config.toml
experts_per_token = 2
d_shared_expert = 0
hidden_act = "drelu"
router_score = "softmax"
init_std_router = 0.0197
vocab_size = 2048
norm_eps = 1e-06
optimizer = "adamw"
learning_rate = 0.00254
beta2 = 0.99
batch_tokens = 32768
max_seq_len = 384
train_tokens = 261000000
max_steps = 7966
dataset = "wikipedia_en"
Below are experts of layer 11 (counted from 0) of a mixture-of-experts language model. Rows are named router (the router's row for the expert), gate (a neuron's input weights, with its number), up (a neuron's input weights, with its number) and show model dimensions 0-95. Each number is 500 + 40 x the weight over its row's rms, rounded and kept within 0 to 999. Numbers have three digits each.
Before each expert's rows: a language model's description of what the expert responds to. This comes from a sample of Wikipedia text that the model never trained on.

# expert 24
Description: Mid-name pieces, on
router:546503522476558471478553524471503557524415508550509491391509527582516477515435455510507484501565467466542534559475447462532501527630555502513469526498444403512495483562456550567511464503524492530545532502499503531505439493510408504520503485503459518505449474509449532543555501541473537503
gate0:472507539443459464554473434584472523567496507465460501517475530487530501511506521512507518574457533475459456516520476494523550510483545533486532505533502451505506400470475495493448413493470480499440503501471567540463488387499473442485478540497478504523477475613567473499461533542490492425
up0:477472553497511449516465460581494485506460507492483503499518505463513505556490516515528530522476560447517490488552469505510579518478550496466549487519473440492509418465479454484487435536441491499476514473478527538480473412526523411532484531447451499539457522512479480517511532509488506453
gate1:492472483491483510441514519516535544541510496442520392458523485550494448504535445492507454541525468429506513509468541532528515472542536529496482474453487498547517564566450528487538518503475449576550536413543446490446498535516434511449595443509490461582450493495585483467515460485504487473
up1:498425593444464550468575509487510511525492436475508494483551522617499461516562451514513476549557463420490479451549517542505521509492518531515456403435424476595522514511475491493520552510481532570572549479481475458507473481465425516499503499488492491483474495561514481445429410482523501478
gate2:498493550468432532457555533518319537490494470569519502476483437519515478518557428532439481488546524498519543467527475538458478493512520513515549414438506437511540509462500490493541521415564493490470487509524511526517540523506513500524466477444538495496483485508463402543534532544532426492
up2:466505523514439512445533515517358518494473478518492505435528456540535484509593412498457498489552523461497516475554450593499474419560537491490568479452515434523530446461479466485516541438542462512527495575545526499484531521515554500499466485415496521486566486523527448504527493507507495512
gate3:515525550488506481454525535497514523532482531453430505555475515613485460560505547477493519497471476466531554520478453521533546504508503532523472498485487404484521520475449524427490445516531449493567484534419500523487556513525447524479458498520380427572581509526415567455482502517530411533
up3:494559515509532505486525539510473539501524501506463537506475483598499438552507536451522551516451458461545600499529517518530470568507504493524492479516505408504522522523429521430478409516486413480483531540430534504528531509510494574453479516465361436574435491494422569476504532484523440472
gate4:437437490418587517470520459513502598498477530523520484486465505383487534532557516545459516517555491472546495487506524507492553577535431537444479531488539516456497540468467482451516541473497513532514464527404467430524461486539516481564568455526477469472405488464450573573520544539481510544
up4:466459516447522509430548484504533562492509550499524505525484510467495528583540503531500514509607493518525517474509518539499609569547393465489466517470549503460488514492488523474536526529509544552503496497400457494531557500552519506585541457528506477494423514469476589540528529517537525544
gate5:550472540489438473480507443483501568512468513547471492538446468546553477473523469468549521426532512445441503575459602498531469489462372449415467515440504499503558518460569490497480541531478496438558449529477458472468465404416440526496503514466524464518465513513457506461434509507471524528
up5:587473586513460472531495443503508552509484512509455491562459479550508446456555431496518517467533481494428490579451499454531476532482454466479481517467462471541561509465529515504454524531562489531525437617499462496522456418490467500483494549469506444523466559540519494525453541540475502512
gate6:544513495415577460465479530481535526530599460552399433415553514517555538525435538577487478481525506472536500526496470461492510441556518502476546499484491524568523485540513520457505551494497521518448482498523488477535508488534531524504478451523525457503558414548484428485534492493448504459
up6:571526465463534461437498554441543564496533467553449438422542537534501556545395517568538481469505481443528491501504484491463540468563530521533532478463478520553457513536517502478529519540513512479492479510547523487535501479564523529463496457485548469506534479530507409495562467495469524476
gate7:510514501553552504444557438514479484438439449568490513506525498505547554503429441444485480514491535548518510495498483525586519467494529535434479504503504526555514517508463491570508510510521523418518509414578551480499464449447465488518458551452493518443610479555483497508529503472476496503
up7:540488509556525540462554410534449486478477459522547540493521475480562512523445456429473480535481537519513506494510470510595508507520467509460464540500522531571523526524445484591525502565519549460504503449582569488483454434450435485485484565421498538471579487532463512573523531468491470451
gate8:508483511513473501533516524497538473500514481502526449523531554508537460614468454456478584463596494406534520514481538463512499514506566528510508465461487513532474472454521560520529446487461471455516525401498541574509407457476466444478443502433488443566485501455492504480546556471458548530
up8:541500520522469488501571489508517483535493547450562429554549546557506504578516419482566539481582507454562483477465496432501506466518581552505508462491500502498470425465509614522556415520479487445512502476504544517525449453541417518479498526472503471496500467497547520455486534490489564510
gate9:420571505471521486501544469506462513519481451455548474553458517468500461441457451467516502512480440469449467527509531498518428458478487513539470466516518486527497644507470493454485524489521583493489513556525600487478425532464526531510493486522543529488465472513503482479621475578516496497
up9:472553474441557513525528475550532468536486494450575466532459475479495549507505449448512460510507471514454523552433443499496474438436473516520392483519533464496539511490526491456524517506543456465467536518471552479466510483488481517498412504507510451509489497518469505496555433538486483490
gate10:503526515478545435512443502465514458545564500503528489465600486513515497506535517504499414507406466420565554487479509544591450503483480539540474535534528483476529459592498473537445527498486456465536494524529474525520481473494463425563448456443496513494455416489469473466503466456515523513
up10:470538540512538433514442479438522494523520500504523505480532494529447484478500521470507439528418502398533553524476502518559485479496484523552528542522555478444533443627470492567423542540507455505553477528545426531493433439510469414586479442442508512486450438469465552439498455472492497539
gate11:480487517516498488464523496486503624513476422516465487535526467480468503518434497481544506509445414536531510531440477517507439554475531515475498448508503465445535479489514485583532443468536471531476611502511463514459500516495507501509448474561483423509497513529462477537550518509444518535
up11:477501493484519490478556455476543546487482436464510488468548511485483480496508508510519496504438396511515497515411449519524474513473528505479525485453496463466519462472482535551513402433525476540503609526523454500480480553516487558544473481563501450518493499575463471550557513498457537511
gate12:509501525460501513502542542531452536479473491555568449518602511529466519443485464505544619418531563490459514465551454506569519452559530511541508474454442455563509558463437479511430551553493510538496492428392460494488477467487449533535478490499516551497510546547511539557517492525522507496
up12:542515517475479479484538564524469569465468474548548432465615489518409510435487466503543573464502570548434540424529464463569518537550525494544529479501450421528542533490497515530509485504491500547502503436461474485474442531454422535495457535447514518478535526542526578528574485560526516485
gate13:476371541514502454465508428532516449445559505543552514492523466505491475527555511463467531469477513464507542454426505523512493538496521596482496501522471532459604530427495550500523522493502555466481457459457549509496503467548458516445454519414461520477456512448543596513460472528482486522
up13:458388572465537469498520493505524464427528520519545476503499399460526489534536464532467516476533484489510563478430517513491524523505547550514491505552534490512570566498483519530505533495516518341519541466478500567492474487496483486467499502489471525556557499498525574539467515486481490521
gate14:525476509536498474503475527497487562508491434498448489529491494501470525492507500524404443491485507491460479450472453522502518527513511555497482493441477479539471568468413525449572463525450516530486503537465566526456509492527546487538472560473596499474446515456578445537520521454458478471
up14:518484491488531465479468516465462583492497449519488480573435471493502572524524527530437430499486511497461489454432450567462513526511533543519477519509481451506536517479457523545526497467482512581516554527448526524467566501470478477536451495515549528513472463431479464562491511488447479495
gate15:458503517468523468466495534522466490474501513549549463513548456492523500480519446538518464486510458499515568531422488547461536537516519440531542487497510487504538471525527548497493494545470478569557492501471546571523495428463524458422522524478485448473529515489515535504534515486357545510
up15:487494511507472534496533507481514512572527500516566490527533479473587496501441409415457542490538439501553510507465559552428523495511552474545495477475441483512501486564527533468515501547442445540507480552497519546516514434459504470501490488438563405522519533523546544458502520466409508537
gate16:530521512463453550463551470481567500540466403500479530428472502510489582546552482559474486464516465566551541565431488514465510546481505469525531502471484533549603585529512437552488421506422524509539497500517468517520518498440534537516490550529513519525471488516538527511576459428514538506
up16:512518555450463575453545470524557459541501448500503504461483520597504605543540461494477442438462503556553568571479488554468501566551471480474527516497502513566554541530559405569462490518422544477484444525527510491504505512465515513497468507565496504545475481509576531475498443468516573510
gate17:491514523519530475487506501467465481556559519516503399521508517525513545522485509447523456509448519469470563451475535517526485546538547465431489553523505415526491531511527439450547501483527491552467468460512525530495510478535580424599496517560538633503481467450551584435468461472484523536
up17:475506497556539432515503454455550486539520518521457386473451514510526493535511493450588458486433506499455548453495490507528453488525515492436435533510465482471494466490429466501521512454564491554516505504551552482515529448505543462577551563499547628570473525487480593486457512489462568472
gate18:536467505603583473484528536503454581518431481529493524479490538435539527517435511495549481492482497473511486593523496531483527507561568483554576446435469502515453516504481513527517465481503426511576494474557553471550429549503470496533443471452466501501522427501490571478480565471460476479
up18:492527535500590487523545500462480514522489479500553497495504570495566495551504507533490448507444508494507470543504470547466513518549525477485535419477504515502461578506535527498476532441523470448514529478544519471548438560504548502524448483493484517522564517464490572465460561423445418413
gate19:535471492494528501428539579506471470508510435439466518477463550441537431513591450505528496508520492531455520524519520518469475533442440508488455529515479486490449477539456526544535516540481476469456475511509525455440402568489414486480547516459499479515571544468482511491491487491495556407
up19:574490506509481511414487534485484505474474488486464479425437527464549478489543412502469519517519461467547523505511584493441477557487437522532408508525512554482444547555440491557447508506453460474524492523532537473441423497483389530443539539476536481584490500464482514491461455508469554460
gate20:530491577496552524500443505599488521484550504469513545510503497564542492473506522482493462542494481450485488520502513478472593482478474463551518461562450445458424480540488562543548421548543491480537598489461490524546416531501523528497512535439518560452448516548498587472547512447518490561
up20:550575528486525516511444498598460533510497536450515528461457523605500532489482507496426454500513513459539554569476525431499524512566500458505574490513423443533434443535493480511518434511545469524523580536412512507537483521500553537512494482460534574431493478502409537489521472476523469511
gate21:511459449444512463518429559463439586490521577488492541420517490503618550456523483455470476482518481470565491477493609487530520486508503510500485523499531551520471518444461472510484529500482548483533579487467505541448447515530542471495538544421488533549515598451464466537502528565552524518
up21:469497490447545508522444551517454558467590490508550557424503537494550513431555488513490517515511477548532504503523537465519550512408557482524514537548480552416484475478509516486487548538480529477558568474453541563459500515521526491523501562487540573451518503505458507557423504534517532514
gate22:475485520510503488585601492441552506496502540434435508472462506586496483461547490531513468427594420512534516573490537555504453460473485469525509500463512421539504470531504558504565494511572522533466476512451459519450519498480542456509499528554482548477587580466510491491446499572486482491
up22:491489487479486434575594470454524546517569491431445548470487462536507467482521515445534498468563466511531530578494475513456442497467497511552515505468478436496480473495487546526581488502526567509557484492472525510464502492475501459495489560538475534462569538456495463502446486560478454457

# expert 18
Description: Table and list punctuation
router:577428541487520470450558548531493532556485506481490422462500481543506524569475516560497474439512477473563563537488548443543509530536548541430465579593501424507522457539553538545492516514507480531489560496460542546456471430476472383542495547481474492523535452485481519490558517521463524553
gate0:631536490465472436544517489510488585439463505502458425549463515469456507478499508557497544476452539452511534472452494533563474488568479485520548516506542432441560546520437546485574469525520562518502542472420486489538502505557539500492481403516484496495564484516553512510453517541474520527
up0:601499465514507438500531517490474599470490489551490428574509554462451468509504490559473489486426542506522525525413476495553458466572509479524484563492486479462572497497453544488575456481510557513512587527478417517463495490537549505466502433499480503511561528525608526532462489474478523537
gate1:517450512449527472501491501550556488514540566534443461490535445515534496487500514442546502501584460452482500489488506540558519486547470459458512461552478548476461493551476477533512538528486521533507587499519483476467492431461492510470580421475451534451455492515459493458470475507501418497
up1:536445492459516472496478490574568471536495546513480446460537475488556475505495510442532473506601428470456514462442476532512512492521509435447508529566472555479485458560478470553493540496485525501521562528540519455447484440474533479520569426487469476499438496544482468498473506450490458496
gate2:526454517406522552512499565521488527480458502490419444520434442487499508533523543523506549492510501482490561515524521416575522491543459508517457569490436578433500478495522518509441511448531475442525531535471446497485562502486465502499508519503473567502512454548494548503543455512445485518
up2:482520493465531549541464562500515499544420536508551440501472430477469587480468516593441587496534525464505477491501517464529541510542460488533493491505428498509525518482480423534501475463495506591447507519514473500522554492553453411450529477537502476520430428516446518601475540527513474528
gate3:510582495455539519471533542464469478450589475480479493536486539463465480521536522456385418485527531539508491509481500546490494518468438532478482580497556582522546435491445509583445555505482535484497500471526524485486450428525542462455495533458456561481465471429416501499533467502500474500
up3:565561489418494536494513514473546446489599504471489497550522519442483466514556513456423451456483498520494533494518515542466511543434473515437459578506531540496491430536461503563471503544477538517458531479503540460516490423578558462466534503435492525413501436426450518452543504465477494537
gate4:468470518480500485501546531484497492460540496479455497539518517579532549545562504488520483497458477467543511483533466474493461518469529544517541535515498457531535539442543526497467489559447475530522598544474459556526493483512468471599520443515485502463483428465522550476449479540445541435
up4:501481493492443505492533494415500446474418478509491448499494496587492545539550506506564468483472508478497521494538453534454486516489486468508532553519495442559535481474529502536422499525461475527538568532477506561544576493539492457632519454506501500478490437492525546513491459543440498453
gate5:540425570505623504511514488492496504534466490480538488520420484525460552596491494463491480503483526468490517469549554443497524504520451583430469523502538474565476592445480541508518541517479517521482447532474624478580493471486471457590485490527512531495502557518515567478589515451493444480
up5:546441510506548495489496514528516563551505444468481477495424482489517488582493509489522484531563510474498561486528563444516564517503494550453474513499527503509470578500473564509547532579446519505481476521469621523472426494446490504545495499525525491481446502487539556462624575482498500496
gate6:494409540546487529569521531496453489520595481506496490463549534508499489568463466600504510472555503531514499468448460471485495498499565488558505513527470477501449513538548513556568507471515587484544517491524464430518475534499577527530432536490543423531529549479445463481570506459535560529
up6:524480546535501507527486500486450477505565502464508519439493522575502480578500497590514479461545506548513515455410536498461508507441526499464483559550497473507484545556529565491550541478504564439537535502516519487502484552470529511519498557515488481506526570440462431469524496544478538503
gate7:419514540537452412524496516425490465515515476559521506492452520541508509551487489545524523474546539448531488565495543565547556569542516470422481547510502472443517544494580465525423499495512448534484503456438480515550498482496497452493425527477537532538468428481498569521469528387451546545
up7:455519478513452375544512547515468497526551469526499545484493523537469510563448524561502553497571499436500576504507524541521537573536520453470499575504537437469519539481575480521456484476530449528485508459442432493544508506495418487472432528472520510552479404476492521492470529377462530540
gate8:553432544502519453542528470547524549480491529472470572480490528484489452479483444519519557525503496497496479531544488531520435535498566572544547520540495533487464462532420442526572509497458543554501416578475536438467474500505449464481457521451537504532459456450531518446517429456450533591
up8:557455542536577464501555462570514586458475491511485578441458498456512461476519513508523535537496461541556453522505468545503489521487521511497529599532484570481467465561441526534493495474478591552470424511443527476472450537571473498501486524422522490558417408455528539477534486468485528544
gate9:470483512519497538495499485489460574518434525491474585520548494523536514506428544528425513549462547495496487540414532497495576523523493487510407479496472441489585448466507448483565517463522532506470477527497413543458558470459506521521462486466457462498444467514479551550485459503524488544
up9:514460534533482494474494523479476545510462532478470554500527521526511488481448528530451484540497571483476494504432452505493569517518521503509407476448512436484559480467506516534555535506523510537435386586479449495497528484445515522541505516487516458481459447501425545538460446527570491572
gate10:572521495525472559535516603525499495546483540461509569532436511509544546532549540512520514550532512491499512525538524531563530438506666524443525529489570503512445479489496481484517403454481457544485489502541415551525480459504523510514438538472470546463561491558515449466519479511464497434
up10:552515544576500500513497562531480546557505500450593494487502532506502489526561533419515511481544519483544513474504510476563492463504601508408581535453536491508464515437452529502523466449498505507533451498520436485511457461451493513518442584459491477472527500512538490487546504536499481427
gate11:554474452506484546469498476524511478543496584512429585479508530501439511508436495466507436458521499465573503512514528441568519505516435489493538602453518441526451516449576475500470501485553473464522513486440510501501470483521460422499499514444467522569475502485507521487511519538514505503
up11:509466533491527507526540515548493464572452488506421524537450493476500468509497450439484437477572457452537517481535561526547442483472420536522525551490484429548456468511532441470527502526538495466507537465502504488461428500481494440474550451464456465464539442552521513471547510517501437549
gate12:478522520491491468546528523432431454541430498461547506547469488471514543491498558493507489490457450463477494495433522475552484460566563458460493605520479489498506512538572526476499432578512512504513552482506462449501488511465526451545540552530546511512549530452498579563487504548522549474
up12:529447529432516419500516523485445442551445534466546521464524485480527488484462551458491438512453477474489541446438556488566485504514564465500488535539514500535504509534577521471562444517497500470477524499504495491534438504448498549505534542539547481571558460469482600552563494526541469486
gate13:510488498464487521533469541555420550404441484474546569510479469515518528530527469474559506407489544484522524534441547467550557499494490475562535529451520502485471532524489539508475507447477486475506465452478470478458513540608490519565551532511452484494498490429527538497539544505537531558
up13:489506533533479493544492464557419551474424441487522528504471538519514646498530532482465459521480514473528585534456516521586493474478530480570558534490507478430471523563451498534485506495497510471529491424504497508488501524544500519543461516513460491483568517415454508529549513528508507564
gate14:558486495536508436453539480463511462518457527644479500533497449469495479526486488500528459480442475545546557539517571448591474482504524491519505522565452474486487531526504494533413508592502485552485535532604559518505467503496496523438500452489441491572590477487439495512530549452478499548
up14:600496464478449440487516485499543452472426521561510518559513405510499496524503578497546477452470435563530550580501583485575480506513545504532530545551477425498468503484517499506416526571506518590456564497563520513527467519523505525477466518443455494565531521478439517505517541520469517502
gate15:552485460471436429437500426527508479543470519503535512482545469443489480486446517483505526443519454399467549550505542548522587509520595580574461444514531495497495478534474454518484523416564499541513564495521465422497508436486477567527498477563454465504445486542464507534490530444454534522
up15:543489430478486431441438454589513508521478534506462477487582474479496511516450468435501474431488468409496515555533525486455566491506583544538535442499509503523515545522482483479444469407542493549518613490433479464484466443523405523513472456551450504466447522503440548584503499496422525501
gate16:596514555506526549383536542521484562533500522449541449453500514563476508490488463474506484553489452457502469510402525511508516536469527487482505426577526508496543506560540505507522483527429475490488597477575529451485404531464489464552428507549460477533519532538532512424533554445473477490
up16:602492546507475526372628442580528552538478553517497559524478529529459536498511485451520501585444486486490497483465491465493530525486509514454506433553498471490545495514549541532517485508475455490519536506586558451517409518491403408560420487558530473514529542537528535448551550429483456456
gate17:537475527444467568470565462560572468522446531454476515519451498506586474463534532517396533475444528462522503597485500453503539520571524452528490501550500518502527454538496545467422541540396499533542525535420570492528529499533553434449485520459492493472491535535499491505490512523465548492
up17:474485510431505534491553444523545510544430541440484507510473546531553490471560482516408522553477533451550443586469515475508494497575547413506478519523529504528517431473473562456424599517410450554541542530453518538551549448518504419487501532466467516498499522524490486536547507511506563534
gate18:490503486514554493495479532580448549433490557510517526460532501531472488501473485529513488446480539470499530491479502498485470492563504500496489556604483498488445528518541427496539518519496526538467571456440547565484460459455495418528525538504483520453585435454558467468558488500396487540
up18:529463514457511530469464541568477563483472520478504513452544515527465538463505472461501498449504485460521518464479499508498478535520510563437459547592510490482468541467583452548536506526496544560439542455420538588492520498467514498540511554528456503452613511448543461440531504506418483603
gate19:461545532565514496486541510528510510515441472488505447544516535507469484452473472423469618488529477526497542455562507443459470510530451530504495549549558457524583518553599449516448472556503530462459467436563459471500521483529568470448503578470478573547481436482540577488523522435503435542
up19:443529543529512501496514457537492491514446480436490442518509537530467526463473464466483586494541476545485596449551551420473505526554531549488491505511516479531586480500582479519478463502488535417520457441546472431534504512500531437487482493494504605547486461499542561482506490498469458570
gate20:465455523475491491496481536519428537581604536446565449571543544527478484518522496492418423515472492439471513528504586510556461577515485481476499446445514439505483500522495558556559524530540429518480427486492504505519510498506475573495484460469494445448528517480425532479526504557496569469
up20:457542546504516464448503553485455461555589523484534470563527483450436546532473480499465419451498520467510443493497607548514460572478508482447566514478557475515495488485508560521500536530545405486431469512499512536543565535488504565543480479473491479467512571484462497478544504507510530458
gate21:538528448456458493459504457465447448533515530472465456461580473549465582500556509475515543442520469501500544493479482505518528533523541530492460537535487547515507481482545469468521436504515517456411598509521566551521562482526498468521521546492499485488588610455500519479456468455437483522
up21:543480442499475513495533425466416507533516533469533471472609454604485542519539523453524540441512468517476560543497493528559507531549511513495518541530470506457550489490503491499473467521476470505438583498549565545504524499526488497503533603518539503516558546471493500505488528477470460540
gate22:475496526516466476458555489481584539523408446511559478495517525495476539457542559492481500527492504480485500495517491475414515528503484468534502498558513625524436569578479429548574510490517524505499484504444485520492475500428545452562498503440482586450476526504492498533505491502513521528
up22:463506562538422539455520538560527489457435448500538515474508492508455497509506510541442519527481470488503498496509475487422517546476463489439491537520488560469401537579502465537541489445482492503498542519490509515500517495451527462546478484466379621433485520466535498527551496533511533443

# expert 17
Description: Punctuation and conjunctions
router:615480509469538481454504528537468521522481466554533469482483447538528558507460454556472575450511470492526558525499544449529483548533542525454429479531486472518584459592543529549527458481490473600510491512468511495519450429454453440497468511512447533502479523485481541488551565523416534516
gate0:442526575538508534475517509539479545473460431476497485467497572490602465545574559482504530354487535471505599546489510473511497492533487464518526552481506492518454552481464566464418396550430545475499517488446456505504531459536528528570510542516476438524538513485458450531535525577526437499
up0:504534575566516549471499485523490488469409451479470494457477576495559564525566542469528482435462570493497571527449456450478482465517471492543545542469501505526495538495440515503408479516480573472491541555476495525511536432532492538565513527585493447538477500463444470540549471548564416420
gate1:493466494485481528504501476466502478476520536529481547481481512551566477496531490541454476509539539493465451413595508571584505607482528406539482475461531457563538486456528506549433486494492423439516512502474499467524424461447520418472437505480501533507558516586506522524506521535502403469
up1:498502518486489556526493516486518483504575477469459514479482518552554484503514477526396484486507498467491448493601502531541507602473526479504464451444541479527531494452524484544421484476463415393524516552477474452527478495439513473500435497479497531496573515529471483497535502525492418489
gate2:556487506497533528518487505451519545505486523442545523516567510431428516535478527446476496450486453425463527505481584472487492449493533562518540511438539492562471407556458481474532521538477544535520468484500508513488446454496525504472403497520520605481539492462480547448469503526564525488
up2:572478506502587526515476512471525525525487505448557528484541499451423478538485532479458546483470440420497497507481566472522538447484548589491514504449506485536422417539457439451533552525501517509480514483481483497473387490491520501535405507519491594467567501442468535444434519548601488498
gate3:554514487503500517368546538535477488470526470465470535457471461502541392459457513494515520519495464552478547526453432487497516506500467496437570472549418455523507530619483477513483447473497433488458603550534495462441513514528480444558484527569537611547469518542505550463496540546480450455
up3:508504472452488513401556536502456493465486494439475507455482505505533408498446513510481507514530464515494528519441481474484501513485473473435577488496405494540488564577531461590473468460490442462474555558591519453393501543549488462518497544574535577583474495542515552497436569536471448428
gate4:530491533466525506496494467526504525494531510416500493508525478520511538445463493515501484499409459534476517465457565489515488516471530451539460473480494563409540557471493492529494473520512518478487466558445494454437558444553494511516461545549499489566514561484536526593451499525453602540
up4:502470536484529485469477459576535529493535514440521513509512477527509544451468497525450483503458406499498508474428519450483557500516461481511420501443517554432524510489452458531535476538515530530475493561465466467448494422556444477504462538536503544498507544506564527550494511511439562553
gate5:557543465429490437438535512448554532462444535501449527479430431504545522474574416468521479524518475521495472521494550443530586534486554493506448442489514557539555501539481572479475553486522515502481447466530537500438512477535436519532541452498493507464490457483587491570443487556488517499
up5:502553481418500414443606512500561507472475545484494496471435421520539588491564425482535489502519465517518471536516493468538594547488561485456476477492504579530518500508466530466441494441520524499485472476550532523469442459529459511558543457508473513460508463477544499532469498540514524527
gate6:501551499433498433468477451494474434526448505516566524500470420486465454512414416546482572511493461444523507565517516541509481486549495539496560507552473560507555504571536455565478495474525476585483544460456521482521499469471526482512563495454485487497411494454512554458445506513486530547
up6:525535532441516453519458499438486439546439511499582469576510404483489501513463471501475535556504456493535530546508463516516394451547520491489549481562446560506564506565521428510483547437534438596491589503420512471505485527519531523516521460471477490516438535449480567459466451540470595507
gate7:573539462452473391558501545511512482502541518534390519493483557524480478510528531516527523510541523524492532491576583458532496480482425426533457514497528407464454534499549542481552538517483519562495496554446526538544513460477546574525452503440525490518551528431483521468533584468524481484
up7:498484478487493439469481509550440518473533552540428521465531535495494480493530547561524536539537511503509470502492541462586533450514439460529407559498447507471496508488549575519498530474479517578479494551490519548534453514489521513556429488424566543533521500434488516502516629501505479480
gate8:533402526552499446613463447512507555446538453504540487480456539510495527482506512550429476557477562441472530517509462507490439478545575437529494507538434543503528525526464566524541512516559504548513473500516460509451430477504495473468563474544453498533514518411543455466462493559521580459
up8:562475534498541468546472495578501576457502457552503529469482551521529532448502501528461517552481527491476577498499515481448448483487552471511479525506434540496462514617470523513531528520521464541491454488480466491520468508505520563483565462515499486500547559390584479418515513597481535473
gate9:511496491432503424457493503532462513476479490530490430499448523479463462474517464499472484461570476421551527477508511544521623470497515549425525523520567507526551549473507529518530519455460534452508430502489529477462485535458576463493475524502539503499558454472485493496468593445431504541
up9:518565467484542514482492527521376452484547494498467476450490498501487473450488508529515520498454540462478523476517480577474582486505536549535427482477535453513507527533555530575418558550400536479487498432586548482421496547452522433578550559531510460476533419478477487446502540450464525580
gate10:497522481476480494465510446507449501544501481357540441540497521493521562467543532474508430517522457390475509446531447517476501570489539499391451486501463457437440519529546472510477500532451593541529527502505492472439525529453462405536476511502488476501511535510518540430578486497454486539
up10:470502483482394488462490488510458452526514519375504458505466521498518564456516498510476429520533458392502503458471479511509480538505487484391454442493478451485468504557524438495464522515534518498560483425461486496459493485436468422539499538562509492526525521496498561447569497500522485535
gate11:515522499524498498467507551487485507459494520504531454472514517456557508530513438586503527493553559474526523465525528561523560498493492489464512511472491506505458493523540469541497447488552537555499550485558516551370528475510507523498479445484496616512502456525488488518518567476493528510
up11:494477544531498481517537491517489562418453491504533491492489563461535563600532531538491481530580476544524507529517516516513552551515468519499452523503472407573505473505559434491527510508513488495539488434491542500472498443523534542523476553465472548508447489476396490537527487553433469534
gate12:492536569463479515462520446413490538532574458467477508486479499550472560429520501504471445509488562473522416488504532504454494477487473480490422517487482478535485495528525471499536469504507548528522542397509427503512504483462506523499490426428477532466541460503502514501469473454504540477
up12:480482556453493505435530461433516550509505522534459475498469483530483557445553494503515425451488514467524486502502475493446479509497517481406485493520491544513479508454479489566621531478439513568587528450435448512471508482541490517484505466494494538442480499560485440522599472527481598481
gate13:529429523453525445430496539588513501500506474518480481423488510502478495539519483504515537477477506512523459549467525500487439450487572530466486496512467492516449481548531524530472468554485545528546491453513594506537524501533438503557510506485481526579467470495559497472580514544483518521
up13:515453536486533442400495563510507486534506499515518475442457498499524510545515470488508533481431462512502474605453544442493434436457598532451519465527469489509497520511524529549466525521501513561526525463546612493516544521526466531586480479458468517593493529496538491488583509572505515548
gate14:498492499515559524512514461505445558477476547467463457545516453527520510504472523442510474442506478501455509461458567556563500487518486505422508525461487543524449481443536468472542519463519515474484507495483473546509497480427553520574512500472507519539580484545476464458576441489451483471
up14:492444447524534514518554480424450536455501573475467412558546489521533515537520551404532457471511495459433496495447563520601481490497484506427551503479474574508439471464511473491493581515470510442504524509517478488506499453463538533520498488499516502527556524556480477458581491494471504469
gate15:591547509520534514443452453504558484572487489447531454507527540499449459524503499513540566542512465532497491496449517420413545466490524499461396562504568415498517486488524549479518432432513533501475461581517529451467448459478504480448506536523447510490497509476495508487437494539472523537
up15:602510481485507459390499487474506496568456510460542454511575544552451547524509508461518500556512491538552528484443563402469519443503572554458422521488576412550544499483579518516515416454506519521558429548493496479467476501501513466471552532528494537498519501443478543473470492521484512507
gate16:513543569520478552518514500434459481487542443535507513517406492523534535537484476557561447472484431483510545533510483500534498572531542549546494565453560392549518532487455429580464443501553468558539518482534567470520458507444477525566508541507512423481527490493481486542526503510511460408
up16:523506542500568558500473485399495526492497439549540471545481512516519564542522445544532485497488442510453537497501508504474502580508524529532479525440546373551527533486477500568460473531503474590503471505515572461528507493384533511612531463490500433447527543534551539561518536519505482409
gate17:436442460445470487478446451490476481569484522500548482457480467517553474488498434511553516533512472406494560487468453520492482452488499471444482443583527439503531457516499529485551549501547509479529480429472509523520513434486504513556475517452512459513469554516474448543516495453586503539
up17:471470462436466476439504474559492552591466497528586477540475495466533463472477429463538546579439490443483562485508441538502494480465453444434529512569548507517505496504475488482522548529490427489526533454446485513514510483494523488556464541483492465541503562517506443527513500466536488532
gate18:471447467513473515473567564530458499523454452543513450387462499442508508477462508527428475488548520490550440534505533492456547566531467459523469536537576473506515493534544550478517568582489486592531479421428493411458469434539476457559523516523512442462515482568463500561544462481472530520
up18:481472567501511542453475515469456446579471486493500541523473448516534498552505520482526534511484467516465562399534529557536531420506521554484546501554466496548515476540512480555530438463537506520567516487588462678485494492432508540514463449486440555442422467470480453548505523522520486458
gate19:523471523471519424471532487493538534530464474535473494502519442470550485456455493463448583517474459486546499512465499460492514516537501491555530527511510508446462447437499487610567485538482496494484564624463438498599475457482415499508434409527494547514491515469470481466569533442556553534
up19:495509591463495501461523532503532455530421496553508477548474530450494482574412546513469533497551509364517456534457531533512553510534483516600493541469528566521475525524427521518538457534464517434477521507501500508453482486472493493521539465510571477530470443462552496494558468433460466570
gate20:451506421512563504516549479619472553446527541535450459507508457539530528515521466513479488507453431438583491655533556498497487486492470523468490578457499476536531530556463507588478487494436526503526561511470578531523457494539481525518445529454460484492493485518463499483461469512452535519
up20:478488507522489508513548548452446554506480538520525500465462491609537503532532543535420529487529473449550459497475546469504498461575497550522457481567481486474536485477437467510473517522520524500514514461494498515452545612469480432429529493447432462567470534538466479520492513537561484518
gate21:515500539530578492522493409493433581606527475515528578476456472462593497548581565467523487511568520542503511530487492594452426479484472513501487462434495454504411549454510529498470537534548493494524503523510576484470498517436380431465498478517522448514503541465501488492548475448550463544
up21:507534531576518497524484412534401551592574497523549569441521421490587483534527541483524496485612500519502489525498481581464428480513533524489488441433493468498409554442492544495491495521532523470538503473495609518501435525422387465483496492563536437507516467476497529501514499458520425492
gate22:541491496434574468495491460513475461447502450520478501518499515509468484603478512483504470515516579502419538518466471525497505486545530507541619535542495495543512492500485516486445549499511555494477454446449521557472483478449537470456480537546512497491491574538501518446565490481485509489
up22:548485484435604442516523501553440482425479502483490510508555502523505523517495542496513463501504516500509538501474517494409536477492526421513556463546560468496546442510502565478465503521502528529498555492463514531506477486461522473484457509561504542501465537505499513510534493496547480520